config.toml
d_model = 320
balance_loss = 0.018
norm = "rmsnorm"
beta1 = 0.9
seq_len = 1024
Below are experts of layer 11 (counted from 0) of a mixture-of-experts language model. Rows are named router (the router's row for the expert), up (a neuron's input weights, with its number) and show model dimensions 240-279. Each number is 128 + 32 x the weight over its row's rms, rounded and kept within 0 to 255.
Before each expert's rows: "mostly gets" lists some tokens that are sent to it at least half of the time. This comes from a sample of Wikipedia text that the model never trained on.

# expert 4
mostly gets: " this", " into", " during", " with", " their", " at"
router [103 126 205 153 178 155 126 168 111 139 109  76 138 136  95  86  74 174 127 132  98 161 189 147  80 150 190  95 154 145 172 117 135 158 113 200 174 132 131 111]
up0 [152  81 160 180  69 116 179 148 196 113 122 112 148  91 110 140 140 134 170 125 113  52 164 113 151 117 136  71 106 147 199 131 163 127 118 117 146 160 154  98]
up1 [106 167 183 141 140  73 137 170  93 163 144 144  31 186  71 114 112  98 106  97 168  84  85 177 146 138 127 169  75 194 152 146 155 133  72 134 143  72  82 115]
up2 [132  92 135 103 117 115 146 102 150 107  83 100  81 117 103 132 154 154 105 176 150 132 112 150 163  71 223 132 116 159 125 127 130 107 125 172 139 144 114 145]
up3 [146 135  89 126 100 156 113 169 103 146 123 164 144 160 101 105 121 120 208 154 139 162 107 135  90  80 156  87 123 108 122 138 125 151 164 111 148 126 133 103]
up4 [148 104 159 135 102 148 133 166 121 145 122 107  42 105 135 142 118 191 147 144  85 113 157 169  98 151 148 195 162 131 138 128 102  57 184 117 139 108 167 130]
up5 [112  88 156  96 122 140 119 126 142 177 142 122 112 146 170 151 124 134 173 178  99  86 136 150 146 104 155  87  95 151 159 128 158 131  83 122 211 126 145 127]
up6 [129  83 134 164  97 142 122 134 127 147 114 110 166 123  70 100  81 124 153 115 180 124 125 156 212 145 126 118 148  85 208  94 125 146 109 134 138 181 143 113]
up7 [186 134 110 104 136 121 184 171 130 158 129 109  76 110 151 105 136 108 141 187 173 136 111 134 112 130  54 122 157 176 133  88 167 147 130 125 117  75 170  97]
up8 [168 129 148  68  85 128  42 135 107 154 111 144  88  94 129 134 125 131 172 191 134 142 123 140  81  67 113 185 155  91  92 112 108 131 167 106 153 186 118 117]
up9 [135 120 101 133 102 104 103 123 166 106 141  95 136 195  96 130  94 134 159 152 107 101 141  67 152  82 142 104 157 147 140  80 126  77 170 164  99 175  87 131]
up10 [149 140  85 131  79  84 141 180  90 125 102 158 100  78  57 155 119 147 131 165 167 119  79 170  91  85 126 132 111  87 133 145 129  93 134 138 118 108 139 178]
up11 [177 110 178 125 108 109 134 134 118 227 161  97 110 144 153 145 130 151 145 202 158 144  80 159 130 112 136 116 142 100 158  93 156 158 113 161 143 157  73 101]

# expert 2
mostly gets: " is", " was", " were", " ft", " been", " being"
router [123 141 130  96 115 104 191 118 144 118 150 137 116  93 175 104 183 147 131  72 117 157  76 122 159 182 118 107 147 170 139 120 174 136 155 138 156 121  88 104]
up0 [105  76 102 146 160 129 128 113  65  99 122 115 155 144 168 126 110 122 119  88 204 117 166 176 119 207 124 136 131 177 152 136 110  60 120 143 129 131 129  73]
up1 [158 158 106  98 113 139 106 105 107 124 166 137 110 137 161 146  96 142 149 133 167 101 124 108 172 123 107 135 159 152 102 112 141  80  83 176 125 146 107 145]
up2 [ 95 134 107 116 121  60  92 132  82 190 122 113 114 153 144 122 124 110 181 140  77 108  82 116 180 118 110 132 168 122 150 121  97 146  93 134 111 132 114 109]
up3 [180  89  83 140  99 152 162  91 150 100  89 122 107 114 121  62 170 132 115 131 147 138 133 109 158 173 167 109 134 100 119 110 114  92 141 180 134 207 119 118]
up4 [162 115 121 135 139  93 137  94 111 143 140 141  79 123 127 112 114 112  98 127 109 186 109 139 126 123 131 119 168 199 132 128 136 171 158 169 145 147 194 157]
up5 [166 134 120 127 149 114 163 163  87 125 143 149 134 135 137 146  97 113 133 185 178 148 159 136 157 148 170 127 154  95 124 101 140 142 184 183 137 131 146 117]
up6 [189  84 170 164 102 145 126  94 169 162 145 146 105 159 104 106 128  98  93  80 163 144 112 146 161 176 158  94 123 197 173 139 108 110 114 142 123 192 128 136]
up7 [166 103 156 115 139 121 156 130 112 116 128  98 102 147 137 203 126 136 103 107 194  61  68  90 143 162 190 164  81 116 149  78 130 131 154 123 120 153 127 106]
up8 [124 147  88 125 136 121 129  55 160 126 101 115 103 135  78 103 134 157 152 105 166 146 170 114 129 127 143 164 103 163 139 128 174 146 126 154 144 148 101 143]
up9 [135 147 152 166 122 108 168 114  95 101 117 118 149  91 122 108 156 111 145 115 141 160 117 140 110 109 122  70 142 124 173 156 171 146 152 132 179 131 147 144]
up10 [117 154 108 106  50 118  99  91 114 118 128 176 109 147 167 141 154 155 107 113 139 124 187 117 109 193 105 111 155 152 176 101 118 109 171 145 168 137  81  89]
up11 [139 144 212  69 154  95 130 100 136 128 186 108 126 106 114 100 113 134 149  87 125 105 159 161  84 108 118 180 157 125 183 125 163 152 142 164 174  97 109  77]

# expert 3
mostly gets: " Ad", " South", " un", " O", " Mc", " Con"
router [153  79 112 122 111 147 164  92 146 181 156 184 101 170  80 165 158  67  98 135 171 139 114 111 138 150 146 136  84 143 134 113 137 164  80 117 122 210  95 127]
up0 [121 117 123 118 165 131  83 112 182 121 132 162 113  77 142 101 148 117  55 132 104 174  77 146 197 143 124 158 108 155 137 119 143 118  79 144 139 145  50 160]
up1 [176 122 140 152 109 167 170  63 120 151 143 130  77 103 135 115 103 141 167 135 143 209 137 114 161 146 192 103 124 153  82  84 127 125 136 181  82 137 152 122]
up2 [113 150 136 161 121 121 179 166 146 103 143 101 151 132 143  84  69 175 117 116 145 230 169 177 122 205 127 130 128 168 151 156 109 131 125 143 163  66 108 148]
up3 [142  74 228  55 130 150 100 134  92  82 140  30 120 184 124 113  94 111  82 116  73 116 127  58 160 140 169 117 107 171 122 115 174 123 112 127 124  82 107 125]
up4 [139 187 110 118 131 147 122  94 100  84 122 100  24 113 103 119 133 132  91 175  97 137 124 131 132 146  93 102 146 127 103 148  99 140 145 155 135 107 151 123]
up5 [176  49 159 153 100 185 134 143 124 174  84 128 101 122 127 122 128  82 108 140  91 196 155 133 137 138 157  89 139  99 206  92 104 110 122 177 111 155  62  98]
up6 [105 104 129 158 105  73 107 117 132 160 145  97 115 137 116 137 105 181 150 132 129  33  76 146 146 113 151 132 141 124 124 104 149 124  48 125 115 136 119 136]
up7 [112 150 123  60  71  63 119  78 143 152 149  91  93 131 115 106 124 110 151  94 112 117 139  99 141 147  97 122 148 197 121 101 137 143 188 119 146 182 154 154]
up8 [130  80 143 146  60 122 147 118 130 179 146 175 160 156 187 148 147 127 133 100 130 105 110 186 102 178 112 101 143 158 136 145 153 172 135 133 138 137 131 123]
up9 [ 82 122 200 172 121 125 183 148 121 120 121 200 154 165 116 100 100 160 200  98 106  92 183 121 101 153 182  64 174 153 182 185 113 153 153 151 114 179 127  70]
up10 [144  75 121 110 110 123 127 176  89  77 123 102  92 132  89  86 155 150 105 126  72 125 216 124  98 147 155 127 177 137 123  76 109  93 117 145 140 168 112 163]
up11 [137 141 130 181 140 114  89 147  84 154 167 183  96 143 130  90 161 112 191 133 139 140 157 120  98 169 209  84 174 148 102 152 187 169 172 130 114 116 136 174]

# expert 1
mostly gets: " d", " r", " th", " l", " ab", " 1"
router [116 133 132 110 127 107  93 167  62  94 155  67 130 131  78 163 121 160 122 109 151  98 198  73 116 140 106 158 136 105 123 133 106  99  91 154 129  51 141 155]
up0 [120 124 142 117 117 166 106 197 140 143 159 170  86 149 115  44 169 105 157 182 109 118 103 157 113 111 113 100 184  81 161 129 104 138 133 196 191  92 103 182]
up1 [172 104 140 134 125 138 105 133  90 153 115 110  64 106  78 111 156 137 137 158 102  88 159 117 163 128 128 135 136 163 108 124 134 131 159 137 101  63 103 151]
up2 [112 126 171 154 161  87  77 117  90 134 140 117 120 103 128 121 112  69 166 152 156  83 159 157 212 148 128 166 127 162 137 126 136  98 129 145 159 138  95  84]
up3 [123 153 140 153 107 123 169  81 110 134 149 170 116 156 135 123 138 127 158 149 120  87 114 153 112 101 157 102 143  62 131  88  16 116 157 149 157 133  95  99]
up4 [179 115 123 168  90  89 144 159 140 132  87 128  99 152  89 133  74 135 143 161 141 173 134 129 174 153 145  96 184 110 204 187 124  88 112 152 170 102  93 142]
up5 [149 120 100 115 149 119 183 139  77  86 118  81 148 159 119 119 165 139 122 148  90 146 132 122 182 203  87 122 189 103 128  84 135  90 116 188 123 125 162 163]
up6 [105 138 163  87  92 115 115 162 122 141 149 123 169 177 156  77 115 164 134 105 147 103 151 104 129 169  97 112 130 155 161  87  84 152 131 132 160  84 182 182]
up7 [162  62 118 109 167 130 116 124 120  97 175 124 138 146  83 116 158 167 133 123 171 160 166  57 112 118 140 113 127 107 118 107 143 117 193 184 162 118 188 152]
up8 [148 147 142  91 138 164 155 108 153 148 161 154  96 158 121  97  82 116 134 118 147 135 105  89 169 179 139 168 118 110 124 143 207 102 104 148 153  85 179 125]
up9 [150 111 127 122 105 116 192  79  81 176 174 187 117 184 216 119  98 160 122  87 128  93 137 144 134 142 205 105 109 148 116  98  35 113 114 138 155 126 135 163]
up10 [169 105 182 153  97  79 129 130 124 116 148 121 106 155 121 141 170  70 103 114 116 149 176 139 108 114 117 188 152 232 165 165 106 120 108 201 191 138 121 120]
up11 [164 174 158 161 136 171 125 166 128 134 134 170  84 149 145 128 114 118 101 126 100 131 169  89 147 124 115  77 198 135 101 105 143 185 141 145 122 120 100 110]

# expert 0
mostly gets: "–", " —", " there", " s", " .", "\"."
router [170 103 143  93  86 141 124  96 152  98  84 189 109 156 136  91 136 177 163 159 130  57  87 123 121 109 104 155 140 183 135 142  53 153 176 120 163  87 166 140]
up0 [165 136 171 121 110 155 110  99 162  89 170 120 120  91 161  80 101  97  95 126 182 120 178 176 136 226 117 109 148  82 157 112 108 126 135 179 193  80 177 149]
up1 [110 109 157 122 140 120 104  92 171 155 108 147 173 143 104 115 180 107 175 176 155 136 136 132 128  94  99  93 121 140  73 112 150 120 106 150 143 122 150 139]
up2 [109  57 212 161 164 125 150 147 136 149 167  71 122 139 139 189  63 142 137 172 109 116 143  95 123 122 119 136 148 148 116  98 118 106 100 144 190 133 148 107]
up3 [103  88 101  54 166 119 116 165 189 172 133 126  69 148 134 108 154 104 140 117 174 133 151  94 141 138  83  77 123 183 187 137 116 123  81 170 146 146 100 109]
up4 [178  94 116 112  55  93 184 132 154 122 131 112 116  87  61 116 143 136  53 103 156 145 148 181 149 136 174 137 102 188 162 116 132 178  88 148  89 121  47 138]
up5 [112 127 124 147  77 113 124 153  92 160 109 152  70 142 190  82 142 124 172 166 100 182 105 101 142 143 144 182 191 144 129 181  73 103 106 151 161  86 130 185]
up6 [117 133 172 107  96 124 155  99  83 138  94  85 113 120 145 132 122 132 129 190 165 167  80 119  63 154 140  94 101 108  96 117 145 174 112 128  93 147  83  97]
up7 [214 101  88  66 147 135 123 143 173 100  90 134  96 169 139 109 136 103 133 137 120 116  89 195 155 113 161 178 150 142 209  97 143 112 150 118 110 134 124  97]
up8 [154 145  98 127 106 152  36 102 163 162 109 112 103  90 159  85 139 118 206 105 184 115 188 139  94 155 151  80 141  89 140 102 189 109 132 148 141 175 158 176]
up9 [145  81 138 121  82 130  96 129 101 184 147 150 127 116  71 127 184 111 158 112  79 194 129 117 121 143  90 189 162 153 144 149 136 126 170 149 101 116 122  73]
up10 [119 121 134 139 135 153 162 160 119 163 156 130 148 176 150 126  63 155 118 128 149 135 104 141 129 113 108 155 100 178 175  43 123 193 129 126 101 169 139 169]
up11 [117 119 200 118 153 136 190 167 189 113 160  94 153 111 121  99 122 153 156  82  87  89 108 199 137 115 110  87 146 165 134 132 123 105 120 118 215 106 105 105]

# expert 5
mostly gets: "berg", "ini", "za", "ari", " she", " he"
router [191  83 128  94 136  96  92 118 143 130  88 100 125 102 115  64 162 141 159 184 163 177 106 120 153 122 187  72 122 104 131 132 104 135 106 141 103 103 149 116]
up0 [187 133 153 122 123 150  89  67  93 139 138 139 131 100 163  59 117 137 126 128 155 138 109 168 113  83 170 127  76 166 119 126 110 178  65 142 116 210 148 129]
up1 [216  83 147 148 157  90 155 105 143 188 143 168 138 121 100 114 124 217  99 141 153  99 107 118 141 155  80  68 146 123  69  67 124 116  68 137 141 168 205  83]
up2 [167  61 112  77  85 150 134 125  91 167 114 117 111 129 142 114  89  98 133 161 112 138 142 102 164  90 148 126 116 158 100 137 127 105 151 131 105 178 165 116]
up3 [197 147 156 150  87 140 145 130  84 126 133 143  96 111 149  86 141 118 150 125 136  39 177 117  73 116 172 108 122 100 148  67  57 100 100 109 119 132 131  59]
up4 [110  69 120 153  81 130 160  78  93 139  75 133 177 141 136 110 177 126 138 137 164 151 114 132 176 144 151 124 147  84 156 111 109 100 138 141 154  98  76 116]
up5 [199 112 145 129 143 120 156 103 125 174 140 142 143  88 114 102 190 156 127  91 109 139 123 114 188  70 149 163 160 115 130  71  79 138  73 160 114 110 137 107]
up6 [141 128 146  97 168 172 175  69 167 126 137 112 163 199 117 119 138 163 145  88 145 161 104 119 127 158 114 110  81 133 123 145 168 150 125 173 119 152 192 189]
up7 [176 140 133 105  96 122 145 110  58 159 110 148 123  63 138 148 138 126 105  95 150  96 170  59 148 131  96  87 143 126 139 100  72 152 157 113 140 110  73 139]
up8 [178 124 109  63 176 102 143 228 122 186 141  89 142 123 122 120 155 133 161 143 115 126 132 136  89 136  87 139 103 138 100 169  97 104 200 114 153 133 119 119]
up9 [122  68  85 118 114 110 105 122 107 166  92 116  60 165 186 133 154  98 152 132 181 140 139 120 161 122 176 100 173 147 108  78 133 107 130 180 153 135 143 173]
up10 [107 132  82  81 117  58  84 145 114 167 161 132 180 111 122 109 119  86 149 123 144 136 192  84  68  88  91 133 152  86 101 100 107 183 154 121 144 153 153 127]
up11 [ 97 149 139 126  70 181 144 114 113  92 137 161 112 155  95 167  31 159 139 186  69  83  65 202 137 151 176 126 112 152 171 139 149 134 104 121 136 139 114 159]